Weights of a small mixture-of-experts language model, trained from scratch on English Wikipedia.
Size: 13 layers, width 192, vocabulary 4096, 42.1M parameters.
Experts: 128 experts in each of 12 layers, 64 tanh GELU neurons an expert, 8 picks a token, a softmax router, a shared expert of 64 neurons.
Below are experts of layer 6 (counted from 0) of a mixture-of-experts language model. Rows are named router (the router's row for the expert), up (a neuron's input weights, with its number) and show model dimensions 0-191. Each number is 200 + 20 x the weight over its row's rms, rounded and kept within 0 to 999.
After each expert's rows: a language model's description of what the expert responds to. This comes from a sample of Wikipedia text that the model never trained on.

# expert 47
router,211,227,232,205,211,174,195,156,214,198,160,195,194,191,156,199,192,219,206,163,192,233,196,207,213,182,221,208,193,193,222,167,195,200,236,185,192,193,221,233,179,207,193,192,207,197,238,211,216,205,206,175,201,185,206,214,162,187,171,203,170,216,185,213,219,175,220,179,231,180,196,185,204,187,241,195,193,228,227,218,184,190,210,199,167,161,172,206,214,187,223,195,204,230,184,238,204,239,196,213,202,201,172,195,205,181,195,204,173,199,192,209,213,216,233,173,209,186,209,211,190,191,237,189,219,210,203,187,190,216,210,179,191,210,190,194,237,197,203,177,182,214,192,194,165,204,192,207,221,196,197,195,208,203,190,177,157,185,231,201,174,235,193,211,189,170,213,222,166,208,221,213,225,243,191,215,209,205,140,185,227,205,200,210,178,211,155,242,230,186,189,195
up2,201,188,187,222,234,207,184,214,189,210,193,216,177,215,233,202,192,210,157,164,205,221,220,194,186,171,184,161,200,196,203,222,212,168,213,197,211,201,192,184,193,157,204,239,163,222,216,198,194,229,187,156,243,190,217,212,214,174,200,225,215,198,210,212,224,223,197,218,192,200,186,161,195,195,206,183,186,185,198,169,193,216,179,205,204,190,171,182,224,200,198,176,213,180,220,207,216,221,213,208,206,209,207,197,184,187,218,205,187,170,183,180,148,203,197,196,215,207,200,178,208,178,173,218,199,208,231,203,221,206,208,159,216,252,157,227,207,207,205,164,202,218,227,235,210,199,207,225,209,205,166,215,191,175,214,198,215,190,229,203,208,193,204,225,187,242,204,164,223,220,200,160,210,196,170,167,176,215,187,176,214,242,185,194,170,203,218,232,179,202,203,197
Description: Final pieces of place names and nouns, such as Barcel-ona, Gh-ana, h-ospital, l-ibrary, plus million, often before commas or pipes.

# expert 22
router,194,186,195,220,200,181,227,176,209,185,220,219,208,240,178,209,189,205,210,209,180,199,194,201,196,179,218,218,209,197,164,142,224,152,212,198,211,177,202,201,197,212,194,166,238,203,201,211,188,217,197,207,233,185,231,230,172,194,169,252,181,210,217,199,199,196,225,184,242,194,199,197,169,181,205,238,202,183,214,209,237,186,229,182,171,189,218,235,207,178,199,165,233,234,199,222,207,206,185,171,169,236,192,182,168,184,176,235,181,179,204,200,222,208,234,215,223,186,202,186,176,203,247,190,220,208,219,184,210,206,195,202,200,228,211,204,217,186,190,153,188,211,183,194,178,206,203,205,194,178,160,200,200,169,208,204,165,187,193,193,207,217,206,202,202,222,207,209,179,191,226,206,224,193,208,215,196,222,194,169,198,201,202,188,170,208,198,196,244,183,178,221
up0,225,223,207,206,212,188,227,199,219,154,227,237,213,213,194,201,204,173,197,215,180,190,183,170,177,193,193,194,189,185,221,214,192,184,174,227,208,204,200,227,193,168,197,188,218,188,222,227,199,178,213,235,203,174,199,222,195,210,187,172,168,233,199,191,189,191,225,172,179,212,217,186,202,202,194,217,209,203,249,212,190,221,226,153,201,166,216,177,230,233,218,215,152,181,150,206,175,182,190,194,178,207,196,204,167,198,229,196,217,200,164,189,180,220,245,170,184,188,216,185,205,209,212,190,248,207,186,228,195,198,255,196,213,215,186,186,196,184,201,228,215,161,218,178,183,205,209,183,179,193,198,192,191,222,200,221,187,189,234,209,196,219,175,178,180,202,213,200,196,188,210,195,198,258,207,178,230,209,204,209,221,221,216,194,185,178,192,203,177,190,200,197
Description: Capital-letter word starts inside multiword proper names and titles, such as Dragon Age, Warner Bros, Mount Tahat, McGrath.

# expert 9
router,212,192,194,195,201,226,215,209,250,197,202,210,185,214,192,195,201,189,243,218,170,212,194,205,172,197,239,175,216,181,197,202,177,187,206,176,207,195,199,226,212,242,175,200,210,236,228,206,198,227,165,196,221,182,222,206,209,218,185,227,202,215,199,221,189,211,228,177,217,175,217,191,196,172,212,217,131,203,209,204,196,197,197,221,211,168,185,181,237,189,174,232,162,195,184,193,222,217,218,181,209,200,187,203,205,188,179,204,214,173,219,166,220,197,223,206,198,169,196,214,175,171,217,199,213,165,217,187,160,224,219,186,183,220,190,211,211,202,211,183,208,204,216,241,194,161,175,210,212,196,189,142,191,187,207,209,191,193,235,166,184,202,219,212,204,203,187,199,183,173,221,219,220,224,213,228,176,194,182,171,176,199,221,220,191,230,204,218,186,160,211,222
up0,196,180,222,157,196,218,229,175,232,209,216,184,169,211,166,190,183,183,201,202,190,230,183,192,230,184,154,207,178,195,205,212,168,201,189,213,217,214,201,219,239,201,197,193,193,186,196,208,190,195,218,217,225,200,217,191,172,235,191,228,207,216,159,188,216,169,210,193,203,171,188,208,201,214,189,207,209,186,166,177,184,214,201,195,208,203,213,170,192,202,167,168,189,226,177,213,229,166,214,165,214,221,177,206,182,217,264,218,159,187,192,206,233,184,210,198,194,176,187,209,208,185,212,200,193,211,203,216,191,188,193,185,208,206,213,191,194,234,223,224,243,186,224,202,240,191,159,267,188,202,219,201,193,207,174,194,180,206,190,185,185,174,184,235,183,236,190,211,187,210,208,209,225,189,162,223,216,209,214,171,199,222,210,213,187,193,185,208,185,200,166,207
Description: Nouns and noun fragments heading rows or columns in tables, especially election results: District, Seat change, Source, Party, population, Total.

# expert 32
router,242,189,186,223,186,195,190,200,253,205,185,214,179,207,187,204,219,171,217,196,176,217,199,227,185,203,194,174,192,184,216,182,204,175,183,186,204,183,194,234,193,217,171,149,225,231,207,211,184,221,182,201,206,193,211,224,164,222,174,218,232,215,204,226,204,212,207,204,211,192,217,197,150,197,205,208,170,166,216,206,213,193,219,220,208,203,212,187,209,200,221,239,232,224,202,237,203,214,196,207,198,195,189,197,223,216,207,228,208,161,184,207,215,234,181,174,220,206,205,210,178,191,218,197,180,186,213,177,180,217,176,188,146,218,214,187,225,197,185,169,194,223,181,199,216,182,192,204,209,202,191,174,167,171,195,212,186,178,248,157,175,205,244,190,209,191,167,232,171,164,235,221,200,210,207,190,190,180,196,194,186,179,211,172,184,207,191,217,217,207,184,226
up0,230,211,192,180,157,196,163,203,215,226,208,199,221,205,174,178,183,234,226,224,209,161,217,194,182,223,194,196,222,215,189,194,243,166,223,141,215,169,156,205,217,248,234,208,173,171,167,198,231,211,210,175,218,159,190,191,189,215,212,203,258,184,174,166,220,173,195,201,178,160,185,224,207,216,210,232,195,219,239,183,213,190,205,200,169,176,189,188,179,209,198,204,215,213,218,198,195,200,202,194,197,212,191,183,213,199,201,201,200,196,209,204,184,220,190,206,203,221,230,216,215,223,198,199,187,188,201,198,225,210,215,201,227,230,224,216,218,214,192,226,178,213,219,174,222,187,203,198,214,189,217,198,176,205,185,191,208,180,219,201,214,184,209,217,214,192,192,199,187,184,211,166,185,205,212,200,184,198,163,225,159,180,226,169,181,198,244,205,211,195,205,195
Description: Whole-word institutional and national terms in biography and history prose, such as World War, United States, President, Division, University.

# expert 4
router,208,172,206,221,218,163,203,209,252,206,187,219,206,195,193,183,173,180,183,212,204,219,205,218,160,157,214,220,216,180,191,188,227,140,222,195,180,169,208,246,220,227,184,194,216,192,204,218,203,223,186,195,230,197,210,206,190,180,166,199,191,226,180,188,223,172,240,205,237,185,204,186,181,202,195,208,195,200,230,206,214,194,218,205,189,189,200,220,247,195,185,209,239,204,197,195,234,218,150,196,189,227,173,177,193,213,173,216,183,188,201,226,207,188,230,199,200,176,205,206,193,184,219,178,217,203,217,194,180,245,204,189,181,208,190,224,214,216,189,183,189,207,196,202,211,197,203,209,174,179,205,188,176,182,187,187,213,197,233,195,182,186,175,232,177,203,218,241,183,171,215,195,219,233,206,228,227,195,185,189,242,202,193,207,180,203,179,223,189,165,179,232
up0,220,194,213,233,167,183,186,167,197,188,203,163,220,224,179,188,200,183,186,208,222,223,208,191,202,212,199,204,232,172,178,206,185,218,177,209,213,193,237,205,197,189,186,208,193,186,173,197,193,193,186,215,201,203,250,183,191,222,199,199,207,221,209,223,160,202,193,187,188,202,149,237,196,227,199,220,245,212,204,223,193,173,206,180,166,199,188,187,208,197,195,216,202,244,186,215,244,212,236,180,162,192,214,208,208,187,204,256,242,171,169,215,199,168,187,172,237,214,184,201,211,185,193,194,198,228,201,192,206,162,171,199,177,221,215,201,214,191,196,203,182,225,184,197,208,183,181,220,211,212,207,198,189,227,191,182,178,216,163,197,152,213,185,205,209,225,178,213,211,215,203,186,176,215,180,199,205,207,211,225,195,156,218,198,210,215,180,233,186,159,179,182
Description: Word pieces inside foreign proper names and non-Latin script bytes, plus capitalized sentence openers such as However, In the, There, It.

# expert 11
router,199,197,181,175,192,198,194,200,222,196,221,213,194,214,147,193,220,196,195,181,169,194,206,194,198,157,212,211,201,200,192,170,224,209,180,188,189,195,219,228,194,252,204,242,198,213,207,200,187,195,228,197,219,189,207,216,233,184,209,237,179,228,200,199,208,221,213,184,238,156,187,188,194,177,187,233,187,161,202,231,211,191,233,198,207,194,193,194,192,208,211,204,238,213,177,233,255,221,177,169,186,237,179,183,214,205,196,208,181,166,225,213,197,209,213,192,244,149,182,193,181,166,233,196,206,194,222,215,205,203,225,161,203,212,224,211,194,197,177,164,205,222,197,203,187,167,187,209,183,180,191,197,198,189,222,196,189,200,203,188,194,202,221,224,176,192,175,198,205,192,203,184,197,254,189,206,177,189,188,162,218,156,211,218,193,212,189,196,231,189,207,196
up0,200,224,180,203,198,171,186,205,214,204,182,189,224,202,174,185,144,215,241,197,230,164,205,169,217,228,223,218,212,234,169,200,189,181,187,182,249,164,208,216,220,201,207,175,203,206,239,187,175,231,204,190,228,175,209,211,192,197,184,203,192,213,186,187,199,215,208,218,209,225,181,222,214,202,202,222,199,185,210,200,234,218,208,185,171,209,214,232,196,191,205,194,221,238,214,196,187,177,183,184,174,207,165,179,203,248,177,210,194,217,218,201,200,197,217,209,196,193,210,252,209,201,189,197,193,199,183,166,179,165,221,231,205,201,196,197,180,208,212,189,212,216,201,177,218,195,204,220,231,207,182,235,207,175,189,179,196,193,185,203,230,223,176,149,207,175,226,216,207,212,197,212,174,184,210,202,198,162,157,243,198,200,186,228,226,175,170,217,200,196,181,184
Description: Line breaks ending table header rows, pipe separators, colons after list labels, and credit words like Written by, Succeeded, Released.

# expert 7
router,210,202,196,187,190,188,199,199,227,193,176,235,197,219,180,197,200,180,208,207,196,227,211,208,183,186,197,213,205,203,191,174,215,181,210,186,183,187,238,247,216,230,192,193,198,212,225,216,217,200,201,192,228,199,229,194,176,206,193,241,167,221,187,204,217,196,224,200,241,155,205,205,189,162,222,199,185,180,198,210,211,174,210,214,193,199,160,206,240,199,180,206,244,183,184,193,219,235,172,217,175,215,191,189,184,213,145,228,207,166,223,211,208,196,209,180,218,198,211,211,175,176,225,182,185,197,227,197,187,240,208,207,186,243,209,207,229,194,178,191,183,223,183,205,187,180,188,234,197,214,195,156,194,190,199,206,205,182,233,181,202,189,182,237,181,221,186,233,180,161,214,192,216,202,198,205,169,189,198,180,213,214,195,201,197,215,172,200,252,145,211,212
up0,225,224,216,189,172,223,158,211,195,168,151,220,187,186,168,166,170,175,213,184,192,186,207,198,175,210,219,171,196,234,169,212,163,207,192,199,231,159,182,225,214,210,201,192,198,199,184,155,210,180,201,220,212,211,206,205,208,227,219,234,221,209,185,224,176,175,225,204,215,160,160,219,200,219,213,213,170,238,215,204,217,224,182,197,159,192,179,189,209,202,214,211,222,205,190,225,197,198,217,196,206,192,194,211,188,232,207,214,214,241,180,231,229,211,239,207,195,203,222,219,161,205,193,224,171,194,166,204,182,215,188,203,169,200,213,176,227,181,224,179,174,193,184,209,203,190,188,184,198,182,208,205,183,192,175,228,190,169,227,202,202,192,212,164,220,180,232,203,195,178,187,198,223,213,194,218,212,199,218,213,201,197,244,181,218,216,211,205,210,230,199,196
Description: Line and paragraph breaks after sentences, list items or table rows, plus sentence-opening words like However, In the, During, They.

# expert 29
router,203,212,168,192,222,186,206,191,246,229,197,246,206,192,191,228,176,201,220,198,206,194,201,209,216,200,221,214,215,188,170,165,201,175,165,182,187,162,215,208,245,219,175,195,194,209,214,217,176,203,210,169,229,189,205,186,176,198,168,249,158,205,213,186,211,178,238,206,240,188,193,202,180,196,198,220,196,198,186,186,231,198,219,207,188,204,185,221,210,227,219,230,242,207,191,208,219,232,159,168,197,213,194,175,207,197,165,222,214,173,232,224,210,194,187,192,209,205,171,214,187,200,219,174,181,211,222,188,203,223,221,187,168,215,187,214,217,211,165,186,182,212,177,203,195,216,161,218,243,194,194,180,193,185,208,212,197,192,230,168,183,219,189,209,205,206,152,246,210,198,200,203,179,194,190,218,214,175,199,195,201,206,212,177,207,186,208,204,211,167,232,201
up3,196,208,242,225,160,213,239,191,181,212,189,175,191,199,209,177,171,204,188,168,199,231,222,192,214,173,244,193,226,179,203,185,233,214,211,178,228,201,193,164,225,168,157,214,215,150,220,205,189,223,181,226,210,178,201,213,221,233,193,176,216,194,197,184,222,205,218,218,207,208,186,151,205,188,175,189,196,228,245,197,184,192,209,203,199,189,202,204,232,175,227,208,176,170,210,183,198,227,214,182,194,196,196,166,168,194,191,235,213,235,168,176,202,208,170,197,189,192,182,182,195,179,190,184,216,229,238,186,181,212,184,204,198,230,208,200,202,201,207,180,183,206,221,207,216,246,216,180,176,206,198,154,192,207,180,216,199,213,190,171,192,210,202,197,236,185,185,195,198,202,193,179,193,186,219,221,213,177,192,192,194,234,212,219,249,199,189,219,187,204,209,190
Description: Periods, commas and closing parentheses ending quoted titles, foreign-script names, coordinates and table cells, such as ")." and "",".